Below are experts of layer 5 (counted from 0) of a mixture-of-experts language model. Rows are named router (the router's row for the expert), up (a neuron's input weights, with its number), down (a neuron's output weights, with its number) and show model dimensions 0-111. Each number is 500 + 50 x the weight over its row's rms, rounded and kept within 0 to 999. Numbers have three digits each.
After each expert's rows: "comes after" lists some tokens at least twice as common just before its tokens as in all text; "mostly gets" lists some tokens that are sent to it at least half of the time. This comes from a sample of Wikipedia text that the model never trained on. Tokens count by the router's weight.

# expert 12
router:488573457449535522370526572456595556498522538479416495586506485510513449541542582552492476571450484518397556539465495437534406518474508525574502531442487425479461531442458566544564471536374477454524428459468512495517503555490451495453587421517538512514488481505512440427642525603539557418459547552476488562528589512539455490510462502492
up14:463427490534597561507471554441463503518491362511454515449438528579433500523480397495529502513476510592430481559438526446517444506470573527469470519347468533469456461440574558573526572467495444456459513486524481600456586437401430534455493523552597384543364471460472530531557555489513526519506427504496559432548579468485525449385442511433
down14:457500465410528503519583566535441454538563431515538497442521491396531468539519562455497470599451484464543458515437521479361530502507449485503442560549482560381463461563580499513570564502511520513504574540524450556480459459478470546460445487514461502487488536446440528529527459491503462498529523430525544550531403442435596483485530485571
up15:577522511488439559549502561486510520582503489506486392510567555500545524470418493500507497499540473445548507448545432442584416586468504498490491430565506537645559480482425536458521473540428456480546467441480457580500476489538454503421454473542604530453492487461553556558453430508525566514489463522528466536419459429455591418609536533554
down15:511518486570512489496545505481540461423485523539548481422479433459425433469445464550475554427471502489467487359612512506541447502529549558607555449486451502487562549529437451420517507509390579485425569541436508586462549446566484476501484470536520535434430479465460670639470514516483532509502555455425494425479441477492569458491423503452
up16:647511526546524519461478555512535502565450480504468434504490539492563525396543454482532466498549534564483487442496466458403544566577548512497504455434546457527513536463479508403576436493494556513501561591432464473519587525406464393493507515560492583414539646487532428480472531557485566576458573478461512458553586551488522514524454461542
down16:529449535578474512636493436496500590548406394526557482385501486507470534457528493531497500471440443497501567501448480511421448432473433557526568429602448466597537502534536389494527487472522467501492516581480545543448520505506576505485581508472535497470460467516531563486517414525432507472392521569469459516533505502475447495515581540486
up17:480489514511465493466391564452509484393581467529516603469499539550502524474423483451527482464585515502472474446476439461516484523482460414579480487429518541523514463489418588520487484538467519524495592471604442538452481483509518443458506556466460486490496367486523503508589559521560534485468520565517373512497557560464625520571567466417
down17:474499559531464458562514436565591491501543519457456554517470507539492550481514513407452486490480447450493475481379440448520500596494510357507473498403525507538410443526442622458398494462572515528536623539489572484533534501547434506499473467620403501555491461471471512515452412401520549573476520530538540564516482468543486428503513489449
up18:528506491509546581462449544388545539523489550512534474514543538413508537477424611503567479394480462592447602503453541490501425555426474494565490510450481495429485529508475461465429417501443453491486475469619547446542526567524390484442486522511512476483498515485509527500580473514466577442577500494459465519499483496519487496517352478475
down18:495539513436432454505519554576552450542457461463503496461491563573437423500597557525551543587493519452576476493470512545549548541454473507525510537511522544426507554458481563482465502478508484468489516541499500390608478469442551520497428501562473533548386386425495468481547568467505402466537468535604524462484498500532581478457500526487
up19:432478549499509478478541548383450439479507475526486488474528536448438470372503442601476466519539521570519515544497543464537521414454512571501463468435506432590508553556469608517514485434513564456522587380507617436536571490471402507480482552491488413457521405583430408475541552485483453568568520483501480495489582452506486461483501475521
down19:559534499527511522516518467398627476474507495539527501591515556482433449475439464520555494537434479554476534442548568522457441527499524511447517547464589534534462496637443592465539511458523492544537620515542478407516521476416500561530395537494419492469515467501524361484583576559409575478449404487477560561576562509532498503413530471551
comes after: ". ", ", ", "\n\n", "'", "The ", "that "
mostly gets: "He ", "American ", "University ", "US ", "It ", "N "

# expert 32
router:503481456458561492415466473464520441575497583564581487546529506394464443510456537499486521527519511504462436473524450534614468469471635483523432511495553565477494553494480548523578508507595522438513558561473447489516524536536496554482561557557442466483525443468480410523544510579446493450444561524461556503582475496531397507462458462434
up6:455530450455508545564443532432424503536540481484450469499566437459435550440530474490519476485469422502456455489472405409577479527492442505597396549507457581443457585553426563533527479472537511481552508437515429531475441496556481517497571537487461565495453481579360478498511499513534445515575483563513539494466475495519539471431543482395
down6:519447531572517583520512452514390577453488489440492513550527478459519453561614457473450541515561477498462474438582447549453539556539460494567413547514520543455440449502451418418470470498477515420533479564523510417539505521542527554583522590411512517520508459441501405546530524543486518493469479520437458539526473431554538415389454493463
up7:584417515552545405496497557470462582490487523495512516488565517517537523456435520526523474456559511496432429538499432498583454547494526459486534495444498420529559474513510512470445518470447495488554520510533535497532414493542472543491470634503594472449407444450508591506430505529468483542477470495483555424530482526448491662506410493508
down7:527481562501471512472528483446413567426527576489425457489428487524546521565521473567479502424490464466474491490478442545364492579494468504519475458526471423494547491517568591471403523520481441505549476546522539583495480491483439517489500507526641494494491569506514580490421489470511559564449522505475500531564524464507572484455503487510
up8:534521511592492531506465513421459477590490611552512466625566488512502520552569530540548481505539492575512503558545541481487487435509543482536428482469448527541476534479543475541474579423477561472503471502574460533479552557570533554456506473568545466435429474611518537579471491534579463385536507527522513490499433546388454450496415580484
down8:474500510557438497495511532495549507480473529495503568479560451513460405436548405539501518479489478506569509461522502433432501520568513491484470552539654525530435511544528523559447487582556537533525480512443438473412480507507648455441527568446559534552541576498543457553426375609476524540441447439610551528479484434527463499502467530482
up9:541544547476563494448447474480490415528592560528507536452467553553485476559453511476529483451581477513416442573528477513536490429454561534537494496531505549531510434567559445485551480587572455504449591452587534519588538598411468497445537601511523498484448500507487448453429503438567532531477542472567576511509577523468511462466460471456
down9:430501502554532439476501430410534456477547480559484528415516474553524521523448477322440481497545568525490480439525543478539563469409507501472498553516461508566498485548548530556432539478533430482471531554491519561503493407523464540524551494479451427583491448490454405532533520491614509593389516453454543509523458477554458501488396533524
up10:493482472457513498463415537433451470548465433516513604596556431404479458534494531489486572468532403491448467533580523507493470478494550443438506582500596520452407528550512427522523520491521518439578504625440503560493460523503499549546464502548545536557469474538476451481520392473529449446522532491538477547479483483484495569587472516540
down10:446517471477513496519499433523552575525482564468526562478416510504435498542495540556619502455434380472542504455600536518548526471497478468451568466553483446530490473505464500434445458527525517477545446473475388464481499453524553435518557440496591506465497489594406503532441551517496484523486552555524526491507505515492437500580530523500
up11:516530446566540505505463453443580480605526502470583499441523524457453524508529492497440372502580516454409469527638541523511413445594576452509550524545487539552589448499495490535469539514533442530445534565476473513592405465559461498510569582572530491550475581488459583430473569637467477588441479503423447386617566578493491460576465493516
down11:468454494512573437471446421523589544467507478434475603468505398470543525516471396499473490447485499499360483519575460489462480516596424552478535549495529568497486501522538438438479390514567452477466498559505439487599553476500517575560482462535412562572561477536535436619502407540494474499524492600470445549556544473558607369465494444457
comes after: "the ", "a ", "The ", "of ", "his ", "s "
mostly gets: "his ", "their ", "new ", "other ", "her ", "them "

# expert 17
router:554510560454472523443456550488518528540519634535511399519525485407449524530515558448457538495566420569503425550489435538503501517474617446530619513506491516473531553498458474558526580472523469429466530532553487509520506548545529461501490539557461424517422535505504431590459441561452529542455544556490501495480536494418488565537554551445
up3:548514446508574443443479538456586503494495569574484520532582457488483481531483531476520550509501552570470546517543454489561454500409575523477478374459598480533531440409427512463484453406481483422504507474524423499485533468494553529506486508547475414468463543562476465540530538528432496500442581509521502446449507524432515500559507541503
down3:496493489518476494480494563542508450503458543418522488503513498442484475556535401501513513507480524542550494464587531524530562465540510561522473398553589398536527491557498551434525553481494521495552597457464534470510488454427448495547487487448447573565599529549585476439538518540513555544484446467487424493400466525466471488496458535522
up4:550493493538508554537445431469422522574481479519458479540469484530490524451496662523554400515498583467501469504491454420524458448475484447565522569489560524438459480440457502542431534554558550554420510511541588467567501458513389489502527553582445516456443502423504553584625520402442538538518460576502543424499532401481464444500429523452
down4:550560507401442428518492493467569544601500501486500472479530557531605485493503581486541489489536593558503538529482575494547517471494575431530509479511512512520466501483470424441501483531514493487461543499472523510492575389533432474492498602570476457560425432505438509507470467503437416493564536417388536584573482538510567450502509501516
up5:536498488455510511472541548564488455505485481447528531557585546466436513484544480540476422460535456408441556508467463531498446576533450513546550431519446451437499558484545506492574575532504566402476414504473536409533544455470475513483477466520514358468497536483527525497559518494474496466519499465453469496499444393548494523511465433527
down5:417515416425492551536441404534583447589486514446513484494421453654431524523597435448513477497429523509541520446583515505592503533532401492438536519483530582499563528448528534591447563507573441458520497456462472433526467396542450554490498590450448538562502463473565565551552486456515519446528493495491534466563456551580476501529390538538
up6:540537548498491502483470487420506509516455476490632471584488480530547411615501531495535529548487485541530527432530545478499475462501550486532457562414579633544589491406551424459446453446477528455519562548525477578605436494492478582476400429551429423506501544463459473488374449477522587537548564479450521495423556505472464457566584562500
down6:579563519535481490551510470473473504464579469547464521527459550533531502497563490551600574543581537450533474514467509529580551555443517622425558589483432556484494545404426491550535557467416505481524521505496505427498496509479588560482445463538453559520435435414590438575504459599459537477557532413503436539543475469640462466527478464490
up7:433443535460443535527453494390455478532623608459529459503578498450511542580474589462567513588475405507506519439414546539482546546637501470487513538448520419492432535504509437503443497552463507439505544382561393471545431516573400599557488495490452470510431466519515575557573464481521521429494528501467558515470458505418615483516500496528
down7:488496538484549556429463439484473583538461406526437447504430502495447455524512557579425558533520438445512448437524530466446550529583530530554452404530515518577486489516591532465474616467402510481508474479541461507510331451468523552522467498483587546468484624496425476545536563483515526422441465551426467486504534557502474482509500497519
up8:500410474480444459427530532547448408471591449522584441450491544599534529477547496479518496494489462508585421463399468546508476474508474530608439444548459443552501517500457445529560501472453583474416407475429485436557432470494573429488475582489479555492453444457596492523474501611522485517437483550501541492510422536509526426527614493467
down8:504524473479493520443502458604533489576510470456484491494403523564587443491533611411477452503465437450534530480458405449405461486476460529620446538479612541518523463548532529523612532520538441424447476480480456556456528582471539561511540476454369447544500549431573540506471482515603535485508459385484579476501416472474541476532514510445
comes after: "of ", "in ", ". ", "to ", "for ", "with "
mostly gets: "the ", "The ", "In ", "their ", "from ", "his "

# expert 21
router:434445521515575465445484520523528410516464571532567452511510507493443479541512469518506423527565577503473475482538497408600549541456621495474497508486509483505527507515544587588450503492484535521436571509481427405423456486480527455497572545627491523508487617500425513512534478478544527487491542412424560441573451426498534534553481630478
up0:419513504444440469555404467556538498549486553556508518451528481493547509545519430505548452484505424453433438533406404504513549451438545476517559434515510535546495527563575536526499512489560466530463460475535501401387372452444577392512478557565491483527486518532535526417506448511479586458418525340540524548478495511459553509539441538448
down0:461485520532467422461565613414492573501501521411485494586587453493452478529387503514577495459434578522495513555414581526471466525523517540501588495529487448474534458622441522421470466467544511434533561508595529537397519535506397461455429567494541537515534438506474562408564517479494492502554500478588430487446534539509475577494498484601
up1:527468535499508534444517635435545443590532493524543564487567491566469579461507556530414461463523501565453509440406462506517553427441431410571439465594527436489405561537503495554551513527528568463459491505512506514521567478532688508526597516515498565523473434509524429504458549442476532482457467460489558506560439357494493432490497476546
down1:566564548434508464488390467556619467456517464554509541483533499555470554469601565473489547529530480505527464491496481477485541547410490493398495543505425446525449551420490575506547513522487538512552496477549436462551534570466556516470546503433379436548452429568579518466579433499506572512525540479517568454585422549457392539516503527487
up2:541551460537572440429533513532535489526553448494572450395565476595463539536510469492436508538525569472573409534495430424515436551570487455495499502580506497501573485459417494441472448497552433481558471524439557556539465489394524459476526479516478452506485539478456616469445554506476484454482546379581598447454482419616525589485501496464
down2:511369486538482438459429485524453436573506506532514484494528479468457476540524419487485462493482513578485527550580556530555484476503609532474522527478504582452430411465552539563426507495518465518570442495515504490571508503527499562572620530576535502450557552544453512518574504477493398556448520504453496532479436485462623516521599434517
up3:456479494586521478480494507526552457453518523458506513531620488530468493499514478513460515514480491513483528483449409457511526524495530468566431556491603518441468500547479485533362414544524524532439561455515497430428486499495494458505478541617515586627556635495427521401508468420520505520442476481483502476609542483614576482503458529451
down3:520468512484449548488605593562479458440549475488466555530455464462541460466514458459436511470492488499625462458539568500411556554498514502530478511547611477503403551576495490519543476455504470519446493499559407452500534451456533495513599364586468572518513518531547441455565471487528485503491531546453574535494475511509479520449550519466
up4:377459467567526455496501447529504504509489530522437517480530515560468450572450545499505489471411515467477462460480532478451544431493528570582544547471471526513519533506583575453465529522493531474481515509468527537473544452460472431523662592460522539491432519543521543621599504471485513473499584358555587531470443504477566578520515538446
down4:580496453453527486559499447504501441528508455443525552527546480547517508405441574496511514480511493616574505480552508435462508371470431420465549484499505474590504556567506439553530490499531524528578559465607501572443478453416490403527567487490530509596464567505501481507434386427465552546490491544506508465591475471484432613600515503410
up5:474486476480619388572471509549475524511520495488488428521512592487449457528427442555486520562556500397506494444533479507535462485516558417553422478511434539447553541551446462590502499491599502489536479513449471531488469424531490439596451533523504534537445483542521487519567616467406502493469519546474447471525539392552474541477466449447
down5:480482509485549550433481422492527508457646458458526533450525536438566509513491412491482486492504507464442574436486538503502497513558585499549425519408480462473582420553451368476439522497524484500482560561456525383461520482527495461496437428569451502503488462525502432583466455473522453579411454425474523472418471495570478417452467433573
comes after: "the ", "-", "of ", "a ", "–", "in "
mostly gets: "new ", "second ", "two ", "first ", "20 ", "First "

# expert 29
router:512587519524536521511506542461540464520479551480561415489475453522518551503421563533538465475522537491480455485510417484503505533467389486659580522487496509466538524491457473551491481520584503535498534427493498506618476451553527558429585516580508482559551477509440534561582647470483531511436548491510553608515551512495519508581480525522
up19:487442492482507570549429428464495550482555597553468485604527518474582499442393506561502516527520448394497431525529503483513471441490481496559466437479435581573516515504439425552516593458539560478444523442551495477515398575512536420438489534529512472582544496586496617505560542433538523496435512485513473569514478454509552511496444598452
down19:521533465487452478456508400456552488449534568508459505459490464456548580518469448543441364482528483506505437431536501471387528433473504389511527557429345426481475504477555459412443477530498542537567474539545570561428503563542521497567506536540497542515578524445521542459495587463524535471548507448499514442535524443499514368522453508447
up20:472612529543486490539478636431528538493476476494514451550458495510498473461479420554481505450486498431504509594620495506513483579493432399454417449424514497497584480481397531416555553505511465452495557519507511512494607447510469442416565544540462529466493368486433490513549519503503507492474490593501492408479470502509564523463458516499
down20:477552523570463497479582469490394538521531442580432486394567480564474440460451443545505523558483454512433498481537537441594498460538516499518466438523468554512596517452453484450510553522439483430587563465547536539453495510483434525554503399455452547469453377547572522530466490438438419635568510475482470456432465471441505500539603500500
up21:471579580551470527447535563463532479541523497497525467453561479545558502465503467447493568497457522503494531376456367492432436559508445442520615543473450537453492531405456523465552501570484485559544517471534535511451478454628429555491459548482483476575502450531449506486481452637539532550465548487498478468581492412491467466562539518472
down21:506504475530463464523492455583522556445503503539529426504498488553524416510547484481612542447488515430541507509448535590421572569538480540511593558441602524439444574428480481512450486479611497507467475417507510512512529520506537456479497422543487542491532572508365528544504417626461485441520545476456486502538460416413512485539513447549
up22:524463441513503489494497565559468533537462473520449395527466531492501510504448505539508468422528525503474450530528448404592522480528496535546585433557511541562490499546482469489606507503524426504433636457505485581636506444534430529530535513501630525460604614437353487528466546497472576555588448465501515471486464476462536500463428543433
down22:565533486456482517435531372489478510481468546415514574456544499499478445508464509478523527499530627438461520536552551500522526532458510492500526532466536447516416506496448457536611534523583560520425445482531580525531509534493518628598487495460514444489515525461448514414544380400447517467505544566489460445463552546566504474411497498437
up23:439484544474613475590544478397460510519463486579495536494510502425519592379563552504526495429512523421482467484515520470470529490598580403594550503553485534463521516459484462555423537539518525478585571452543456516510418555566480523432549454553523515602505546482507579519532536505512404587501547516474526583423515569418520440485386454550
down23:551516545469580547544446492405521559509543576475481494637518466489477559588463529456518492545472521457396556479453489440512416414572503569538568533572398451551600476479418492541478479491570430444478458388519499458507510511530487553534533463455526464527495532495481500507493539542454454490381545517534343579471533495522450520468474420530
up24:498585517468515402566494545473436483435440437557433537509577473468523579459477575477551475372528454461508593428468455501576408566503535530549466448551504461451583451500573508522651458473500534457567497426499535527530516479530517479453473515419545528411503489458461518518561447550527506484575455555534531499504530548491587446548499591420
down24:523489571475508478501479462572350592533501546479498470506572584430433481526482461420450429467520571448505559461418564473539533433444478508483537554555527458554534406508532571415469369490523469512453548443548482492546529523538491510474421514452487388429443472414437513485565374543490458545384620461557434490505454493544485516512462447472
comes after: "\n", "| ", "- ", "\n\n", "|", "("
mostly gets: "=== ", "• ", "_{", "|---|---|---|---|---|---|", "Coordinates", "Born"

# expert 22
router:604418566470515498461494440505480483552441577475492458536515532492529498429424499388503538375588497541424485553445522475572476527485507457493590588481459451515588480556456437588568523497543576451506586472448421543458445520468457440521531488522476514502448464522448475480420505510542485389519480443639437421500530533502571553401478562488
up14:506498527530546431444557499559593560485508538536461544470443500437446497526540431454536535404591487535464607544437576430550476466456519598518452413506478510491565475549401453486557545488419410501507518445533552433514467446523599528519501465448500496433514469557457489472521526507493552466492525511430462492519533558580592500420563541535
down14:520472440468509518463429482444445547447457534433511514488510491491484497455522454454502479475509608500502484485454455547538521525442513463438569555600520514462513537556593450537488511510559497589460486494487459478577569443529418455583537522472470545448531580531529455533440421461493412579506481507493437513472496480468483564384495536466
up15:546492555453495527537452468443462463544442520501601490507446541532500447417512513536475462483533525462479471498416429476461504448551543530497532571540445553630508599432445386537449523379568519478355493521533418440508476396498474423546475523484514503561416511566533440451484420521482486544569436462514530444461437518466521413458501587536
down15:478507573496448518460461459548437460450452540596509476470431515526430487469543479545444498491558468469485596446536493567509595421500475492581468492454523500487434471474548471619570458530542446600463500381484455592436472471447546423571563573455506447508469519503434626410475556529448518485451460542430448489470575448478494473575481490499
up16:530399476513498495485445496436542512506491520503514414415628469464509507467488578438505458471514490468460443426540535446586440488508519447463500567498438502373527412486460437461548536416519535507552557567479445597500488564489480481664503479520490573534468404518407460597404530591509499416506457524541477447420512517477484544544462506417
down16:479507386472510482586487572427481515511560451462512566426528456588608444460581553554564504483502482557535485514543545461488492514440412523520543539365486456524541460544568619634422485548493472514424422559503490495495467613481422569476477446448447493529536515484459492534447546413488449473439481512528525478535512460575594503406507492463
up17:501447527555503524533589537561513471489512508588458562461510496605494511493532560482451421539576483534540483550555521581430475515548507484342468502478560452527594496534565522539477544516512460498525536479506555500505448409512591599492487572448554501515463454439475441448414541499426575485527581494503418491466459496564560556542540524513
down17:513507483578536521580491559548405605560540457584506528532411519493548488429460435508489550373463541463496576574405500480497536463450471523421494514527552454556460442466436457484586475557507425509546498509471556551540440542424603451548526450500494514473494422534541518372527510500442518472470544547459454515581479512593523526577504493426
up18:514447442512474432501489427612488448585478487492480516562533504495542577501504456516495447416586499508462449539398498489577443514565518445465495508420405491393462528540428519563509571448565532412555487527551496541401469494490489539539453548553450481451552423488451445523551535416531509369541584445516470502466444491527450496448479425538
down18:543518484534451486543573533522453530416490432478483539329476519537541397488447526541395485531635488528445524542453503487528490597530463519455532424527497508502525490514491491461535476470501395588489506510403434520456512433421486548475452611495492472430447501491515468483478531563570547505584472526470437501525587500560595553595524475442
up19:555511483552511548483489442508638552475620614473527522610496479461427566448529519412498596407543476502456495493497533546546438437473531529471490517497549513559543520430483540475473471487530567456463534439542519526481491601469554391449533481504483631544496527486442468420455523434457528588557494524455580425502540599505472505538563551460
down19:591503503456479547500445526544493496351520555508480517431524532478559558461518584432479432454419464479439634395586473477520528539559446520497490490538562435541570488511517485475397471491496541564578572522502458556523512414469439507525514545472488553426585473465546504565510557553413542634408490495553437506519476501499548549502500525452
comes after: "\n", " ", "\n\n", ") ", "0 ", "1 "
mostly gets: "(", "| ", "== ", "=== ", "\\", ": "

# expert 38
router:533494525448582482495477518508540497538480542552551536496484491479493532482468556546621568505480512460481484490398408459599447475487506474479463511501447453472529537467379564483516543497505560413471600514466444482440460466558494570460471520486492460509482528463404534487461454432403363520525519528561485473551502514386467484484531459490
up14:492497594510457521455517564500600543517492535623560498457461562515553528492529572406508572501527450493420467441489362530489530487529619508461566504545467611533484529522467459559521546490527507554450450475614526531536488481535491584540508556533511534519568548468486534437480476526424462477440563547461581486516485567443485428523505483540
down14:478511579568468538517487584431556446561523532513487536510409594536514472499590656411586465541524466477439488445518479451567505499426554432591574591524467605515506465511498534518514549523500518481439526558535514560599508442462514524489536561500489470490476444507487476457499517541499454490496585453522417544551471538453465450474455421446
up15:418437528539523430437477547527506486502485491477420524473571520547528488576462549564502503504508415391417558499435463496565473504500581505559464466469481481545498501515499367415625459324527512500498516509517486516487431550459505612533473496556406434504424492530515521559447457514561516492367514548543524456535458499481529505477525512433
down15:461548456603557447479479556526610538457436517581454497499515457540414343515539398525527504567520506506398489431475430386499460418439566547509453495461455535533490469521550449469529467476606555468488541539573601578579443429447461573545486540530496407437510427448557511496464504436541478554449478467487486495553492459543518521610518562521
up16:601464540472451528498480435479589484495508458489535390468520496475538510459599488457498579518499437511555467562578476522572509536505434468447531372455523417451529494558412552508515476464466489474487466459516523495488411490499508498479545571579481448415522529537524455457577446506496531544630528547502483554464554473456502546426566517540
down16:576483570390521580504483556450511497481628484494547485522566474550466409486552520531537458456469424486477555463508515497444472501523464448517487488371569426512538518602492574403553459405407438487463564562406430554384469448516461540513609448570438499483523430413474540481511447546505422491574469462433559489446399560496491477434594572517
up17:419489471528476454509506567506467391508482517587504435505584429487458537380461513539577394512447548479586517526535507452542517563508567574462466374528518459576535558573507473548527503483469494510547481470452532464440500536536531487460470554492518504459532489468491567603461434428470491537503645446444508411526506565530478586559495455445
down17:527521486518406527604406493507425484482586355436596432477517487527500553408448479533480535549483508452460540490434439537532498572397432545427548445477510503528495595543583496545516493548552551477525596501436538444567468413511540482534482472519529401482495535473472577368554527567476493526526555493526496527548512548397569480561519466398
up18:483548571501519474578482522451516441502557457498523529478535569443582550454477548516512540449623523476470505543514510489536400533506443471532426515479419472516506486478458540521488525446505439451580471502498449443510611503422499560566500529551545558504466611526466367492511480489580516502474518569501600445452469580440458431503548489416
down18:566514581519540539534516479475504403479591499462545504461457573494540519531461454513445451508565503535435524552548474435540477491460484394461456381371528519457494455491587505590493590462544441556518469546466496458416554532416571521580466513495502602473529617547495424600505521427517506511592489533531496450441586542486438424469460499424
up19:448418524481496431473512474571537452521465494415560470576550445495618495546541572577522512531554446506490543485492459535525531419481520449462525514514485508509533550460473563538449539562487556503515548429568515467486460510585554539446475433460504421498492457509526519426489465404569420471577476452481466501547499552632434427477509441456
down19:558420529505541512451464500547527497428502456487638462515455469524494490432510524561500438530490519450539518501533481542417438436520473477488458610470469518548493532415443492583482521525472571477476515459463514460474434537599576539424496474390467514463577398437500520480452553439486466564575417419485405496629470598509493471446498356475
comes after: "the ", "a ", "and ", "- ", "The ", "\""
mostly gets: "St", "Th", "In", "Ch", "Mar", "Par"

# expert 6
router:524531454424521534517524585500506421540536493495512506592466452422549595481465603541554492499510501439454411470499435481565454469517542511568481466516443472487530529571419440556577567423513575379564501502357491484498479446562487507536506447497518448499502541486469514484544569480527415469459509487595507533535520494470508523404478589522
up14:523488500460511497571520454469568504479447565494486606512532461478574438531496430586515538467506506515535446469486417483554483488522521449488521435473503370542558553500505478429559451403506521512495501482457573490532561501562442569514468450496555369596459552429505517458523428467367461613511602639533496535419477512496481440535488448508
down14:614442563524474499479507460403523568525528581391478544499488477558521370487525499538522535543414492476479497522510469515411460491452551479464535522436444433480425466414573537482533475441547618471512482565487495518499521494562482460507505437534557547457510481523508464521431469474398552496448465494509506463523480517596477583494582445521
up15:498470486420536484429466465532572440530460498550521556529549584532445480496470504445541452367512549556504518460505448501442507488454474499586529474490514418611428403444540488538529522489518589447503437557453531422522574452603525481511511403422514462464419544577601434522563414543485573480494501554537532542512439428577458505582557577538
down15:430523473483378481532549546506454503544457518540436491439573463424580545469492566434476446482534486562567423432433466490531480562572526513468513506542469434529532487523500473519483500512443487533572489494492492411482529507506465501526458434558550416517450518512541481459490577449517482578599338515539581476497528540466535481543453557519
up16:554524537538535521564533527435523592483498511509495508567508433509503489457413531564571452418511523485469451541490417497632460588551417561543478478529400489437466497518500392437541563573418568487540462533558491380387491565483516533471507466419551560441479434454520452524480414489546576469445513407471466505469537432476537559495517439476
down16:444522570437552477533436508512544507552455444552594473458530494465596550440535473510438514547531564460522439454507480441526560473512503534503415510570580428503520505424455531483538433557533505484526548512543454383397591530462439542561504483578504474629521482509442536493612503486485485361569468526492504452516541540488510501499611581509
up17:435458480462491495409490493569481457468424447508471566559523478550484536422483556482521447503566475550500522456453531482454530459505501494484546561483523459490530594526514525524592576407489570504514456509485452518470525504500508518586511466547487489476504358486445456593587478448526514488516482529492467535454545403458436550473483629504
down17:489506465517490541501546520571586505487555499443527506465489560586525474456515508481553521524507496576536559425493452423402564492459485522492526438465441586592533448575519533575503484429540493543520446571443521489452437442514438484557588479539553501540526460526436454530479612497505515491462410540494445506498528389510417551484567632537
up18:453449508471515400442548527538456434497505443528487497539541433540437540438492410457595564407522498497505366501521383543511582434501565542411396501545493480494502515512450487521465567432423521505540586526448475528550554528570491458487480499507498389483562397575519522633598491550525456478454497413553534547443566549484443547558440493501
down18:482569477456487478555592474459478461472525419490469470501481486513567509438428441479503432564489557571521539493482409538513543459479475526503440489521490571482511517522466522473454499492586596554560552509509447610518482456507537484469519464487554542610512452509419538380512434523532523438458496510568494471502516559496544490501553465452
up19:535485466467589439537534595509527590515476550525570492515508521583484639478543445514500387538549484450432420431501436415538586511505465520493578566471463426521481525482468498519507467536472620526456619551504584552440552514619500482523447560457542535485513529496451535480495414498615516470505426443529558535630509439521525497438461524397
down19:564530454517560477545434598523529502517502564523513532502439542475500541551578469477446497471489540481528485509494474519519482503529452445505463518528421453626492477521492572455509419503430580540439553594599443509506375511540504468451493494450637546451523401448447476558493495556582534517532482439452556574528587452484465479439480453467
comes after: "| ", "the ", ", ", "of ", ": ", "- "
mostly gets: "St", "Al", "Mar", "South ", "New ", "Tr"

# expert 26
router:390617497480608491545499553437503492538532562517453535465526480401473530435491559533474547503486445508483458613509481398482488505545500492498585506450480387524464493467438433587546474459464510429532557565450504465478461492496351420429489488638594591508530556565459545506462542413494504487479486572480567603511516641514481495496558474520
up10:554491499516523573501512588528448522492418541395437506583438484479429515462542571459533457524552508484480512531511501464475527543529562392520526422499587539579538601541513486468492531604437435524482405415469531500580540495473451483478456511545463475388541419502408527497545480592521522475557530557499539523433485497496419481562551585526
down10:555506507552446538490444526552541518432548475490548443542559497444529521392463432489489503448403549471532505604517493523498501526506501463457552487525493481551517438550558494524541497544489446628514500476473557473573530463554543447523513515531501458502525468464469541541456481509368397505495523494408471453586452495441500452497490495529
up11:391444516557563505609562503441500496559448509483419484508567512522425496416459453494501596587421500526512480519429475508516470446503521437472440490376431543555570427443527501470534520467452476488487530501515532571507441544524508497443516400586541453555545495468465583581354466495543456589496426559578457478424522541455457466418470567481
down11:448496450535474503551467534464582465523434457528478452520504482517496519510437423467521519501489526553424458514535480449545497544373391510479470582464544428571493433482485451468543417591587339465472513508495492424474432589533534598571509532466531476521509473570541492600414543523474508566467460433526438534613523548424407545499408432472
up12:396549437450466459541511526493506479574479552478505545433534543587467440576494551565473515563499455524497473461560433468520490508545553463534513525540451493535502476485571504526427600578616504492478566596468472454504517492505472581461526508549605553497488467520478530544552558500517511563544496464534524548479503502570484538501537447484
down12:434393600492481496581578556470496462576443457472460439470558490399458520570497371443498475471534502513574553402438547447584463416539547464422557476453508512525495503533460458460536521568551503507535426485481493529505528547595444499410432456495486532435492543486606471517561503552605519479594567471502415450426521580527542587441496503498
up13:496472557517495451532515573452512446504406479530502464524438475442448430516430606477518558576439424570568527532442471547497442429533504564427542419481464486453636486483512486523380562491466488439573510465494620486485567470483511577462486449560538474577553519520505460447422578529556516472415467417438600504396512605503544498548581462470
down13:525513539477444454595464458539505530401470392539453449529405543430602568480572515474419572421547593432485527614457475566421461460538457504423441506575476454487516514556430587516352515542530558572451532540516521487430522520419475516435477474513477500414440476488471476494454518440570462533480498437527474455520461478481539489485491507502
up14:547510465477533471419511516504541454515500529437534429491566545465515552477431492587509562500475558510426392548572428514541530600493410493537506485547487427473510472463435557516550565475509528466408532592525515466506490488484545519463502565576555509505482486586468401359397644422538575523501519501545520414542498564511508551536499525528
down14:594487456519555439462502532425467493495515588566564493521501541499497566488560508429364554517457506521526494453535490484469502557386519496590529455550554437536460505481493542526545471504523500493459499481481534600499465571525427542527576501459454408533543517550483502418455523458569492555487462485504496486569477436435548573529442477633
up15:467495546468546515608488517410481503534533607531500509378512505539530548584499507513572450458557486558364519494467413466457542601474512511535502468432514469571459460495428494489576501531472631476428554538431554487399524471574389574484567564577571487544424439447447551575501389595502529499541395481493480523526525489486517520475470479455
down15:542505515451571476480484489528542538474531479525561434501474434499506507527474553531492541427536486448486505493486489419497472478482553561513471504559566469548444519509483450459514528442548547579491424479452564526469494574502581412425485448495569503484490544371448528478503466514533420483477546513483435525518485482413567535504594427457
comes after: "|", "\n", "(", ".", ")", ","
mostly gets: "In ", "October ", "during ", "December ", "November ", "September "